Experts of a small language model.
Size: 13 layers, width 768, vocabulary 14468, 250M parameters.
Experts: 32 experts in each of 12 layers, 2 picks a token, a softmax router, a shared expert of 704 neurons.
Training: a variant of Adam for the experts, 1055M tokens, 7177 steps.
Below are experts of layer 7 (counted from 0) of a mixture-of-experts language model. Rows are named router (the router's row for the expert), up (a neuron's input weights, with its number) and show model dimensions 384-479. Each number is 128 + 32 x the weight over its row's rms, rounded and kept within 0 to 255.
Before each expert's rows: a language model's description of what the expert responds to; "gets" lists some tokens that make up at least twice as much of what it gets as of all text. This comes from a sample of Wikipedia text that the model never trained on. Tokens count by the router's weight.

# expert 24
Sentence and structure breaks. Periods, paragraph breaks, heading equals signs and table pipes that end sentences, headings or table cells.
gets: "\n\n", ". ", ".", "==", "===", "\n"
router [163 133 112 180  90  79 179 154 213  95 157  69 159 147  56 143 131 137 137 143 160 113 108 103 190 181 185 168 164 168 114 139 155 127 119 122 114 120 149 145  42  94  99  82 150 112 144 132 138 105 107 144 141 184 116 136 154 193 124 144 137  97 151 149 138  56 129  95 136 124 114 106 141 106 215 174 180 214 160 102 112 124 119 125 139  97 131  84  95 122 143 134 135 193 140 142]
up10 [131  80 130 159  66 120 104 109  94 108 115 161  98 100 143 166 255  93 166 151 100 162 200 119 110 123 137 143 115  89 152 139 141 130  81 187 166 115 126 122  77 122  58  79 124 127 117 103  83 176  97  60 159 146  95 159 140 166 131 149 187 100  91 126  91 138 126 104  81 117  96 124 138 169  84 208 115 155 144 123 119 100 106  93 136  87  93 139 102 126 147 139 104 106 161 111]
up11 [199 155 117 121 182 145 158  83 191 158 106 154 114 158 144 119 172 152 157 147 162 144 166 127 150 100 135 131 107 134  96 146 157 146 191 121 129 118 158 107 125 101 106 136 140 128 129 150 141 107  72  99 187 156 114 176  53  76 100 120 147 141 176 146 104 132  95  91 126 170 149 106 104 147 146 173  92 142 162 134 135 132 114 173  91  70  79 152 159 122 119 105 133 116 181  85]
up12 [ 88 122 114 164 181 185 118 107 141 118 143 162 138  96 126 106 128  95  75 108 136 101 108 101 187  98 151 104 172 115  93 116 122  63 137 120 142 133 115 100  85 146 137 137 133 124 114 141  91 127 135 120 119 143 146 159  95  75 146  98  80  85 182 159 187  96 144 162 141 110  99  87  94 112 130 190 166  99 128 156  82 152 130  96  81 139 173  86 169 116 121 121 135  96 124 170]
up13 [131 146 139  81 152 131 110 152 166  96  87 172 126 125 146 164  88 143 168 192 139 103 154  90 121 107 171 140 156 124 113 132  61 132 179 116 114 149 120 144  83  76 166  98 124 142 163 161 147 105 104 175 100 154 109 167 136 113 113 127 127 152 166 105  97 135 143 151 120 148 151 163 121 108 157 132 146 113  73 143 168 116  92 112 133 114  70 113 149 102  86 103 158 142 141 126]
up14 [ 80 101 141 159 143 207 154 128 158 169  96 128 137 186 112 159 122 128 109 144 185 161 145 125 151  87 109 126 167  97  89 127 124 102 111  90 112 143 119 111 119 113  77  93  73 112 165 144 105 128  51 190 193 188 113 100  42 123 108 170 145  84  60  92 132 160 210 116 116 169 161 112 118 131 127  57 114 157 140 128 119 164 109 103 122 130 167 153  76 100  76 104 149 136 128 179]
up15 [130 173 203  95 111 169 121  88 128 142 136 168 145  58  89 122 114 141 122  75 177 115 131 178 122 100 111 151 161 162 139 123 123 121 102 116 122 136 131  95 100 181 165 103 107 121  88 155 150 124 134  84 173 139 114 136 115  96 106 134 144 128 104 153 125  61 129 151 114 119 162  84 153 171 116 163 167 134 142 127 112 134 150  97 116  78 147 144 190 121 120 138 148  91 151 131]
up16 [144 108 105 101 112 109 119 118  93 177 141 140  93 175 146 137 143 174 133 140 130 169 155 140 118 129  73 105 150 133  94 187 174  95 190 169 153  80 126 108 125 111 147  91 153  74 111 178 183  82  51 142 115 104 101 148  61 149 125 108 124  81 155  92 192 144 112 112 113 170  74 144 162 101 116 144 127 156 156 128 122  79  93 101 134 112 115 151 116 140 125 128 150 139 181  73]
up17 [172 122 141 121  91 127 119 144 104 155 161 139 167 110 151 167 153 138 139 129 152 170 124 118 146 156 101 159  75 118 139 139 165 120 107 165 110 128 104  83 146 123  76  85 139 112 109 149 108 117 133 155 155  73 147 159 119 153 143 108  56 111 154 109  27 122 156 134  72 133 154 146 168 135  75 194 122 159 177 113 148  98 116 121 156 153  30 148 138 109 139 140 154 157 107  90]
up18 [150 100 110 128 126  64 132 138 141  75  71 169 211 170 117 111  98 108 125 160  98 201 101  95 108 113 189 129 128 158 100 174 191  97 119  96 188 155  75 143 171 126 102 140  88 131 162 135 100 155  73 161 130 160 124  91 138 112  43  99 127 147 104 148 138 129 153 163 116 155 104 149 171 118 151 110 167 173 149 143 161 144 114  15 176  87  98  93 166 138 116 124 120 116 170 171]
up19 [ 70 103 143 169 128 106  99 104 154 102 113 139 108 155 147  80 113 129 139 172 107 162  93  92 161  87 167 100 121 124 165 104 108  81 153  92  94 118 126 115 148 132 113 139 141 144  99  95 134 188 128 131 137 129 118 115 110 149  81  98 151 107 120 118  64 183 148 117 132  97 105  90 138 180 127 166 152  75 150 120 143 111 111 157 125 102 136 160 110 135 104 128 122 146 121 171]
up20 [191  98 169  74 117 134 167 139 116 102 107 154 106 138 129 141 236 111 151 100  87 113 110 149 127  73 129 121  81  94 132 168 184 127 202 110 145 186 183 176 131 106 145 129 150 129 132 149 163  67  62 158 142 152 138 159  76  88 128 155 148 115 158 117 103 116 132 145 142 145 177 181 158  84 109 130  64 136  76 125 179 151 173 139 139 140 108 105 157 142 124  79 157  66 166 120]
up21 [118  44 221 103 104 180 151 133 127  87 127  98 130 119 210 116 124  32 175 127 154 146 192 147 143 141 127 109  42 146 168 166 188 101 137  97 196  45 102 134 188 153 160 101 125  90 148  65 127 123 104 124 121 136 104 120 151 130 128 149  94 135 136  87 161 101 112 122 161  96 196  98  97 153 119 167  87 103 103 168 166  85 143 120 176 197 103 197 183  68 158  74 150 139 171 146]
up22 [156 205 104 190 125 145 142 164 183 115 161 120 156 118 156  78 109 159  85 108 154  96 132 158 121 147  88 181  89  75  88 139 142 119  89 158 119  99  75 180  94 167 163 112  95 142 160  72  94 103 163 141 164  62 135 157 158  86 122 146 158 140 146 114 168 156 132 116 158 143 169  39 135 125 121 134  78 132 136 139 153 117 133 112 149 114 142 120 115 109 118 124  95 150 120 173]
up23 [142  84 128  91 148  96 103 117 151  68  62 182 156 156 134 135 112  65 116 166  88 179  72 101  54 128 138  87 147 139 113 113 193 145 147  78 181 165  89 145 123 121 125 116 101 150 191 142  63 138  99 180 112 215 123 113 114  76  81 113 123 127  95 131 159 139 158 138 106 180 107 176 199 109 134 103 135 140 106 170 169 148  87  55 156 110 118 118 124 119 143 112  97  75 180 165]
up24 [ 95 138 159  78 129  88 133 124 166 179 105  93  92 136 151  55 114 109 146 179 122 135 101  97 137 135 127 114 126 125 144 173 138 148 193 155  86 145 112  74 197 140 137 132 141 108  83 127 165  97 135 150  52 129 138  94  88 155  24 136 132 151  75 153 134 139 138  88 141 137 151  75 110 167 142 173 122  91 113  88 108 132 127 145  78 106 109  92 165 131  88 167 168 106 109 108]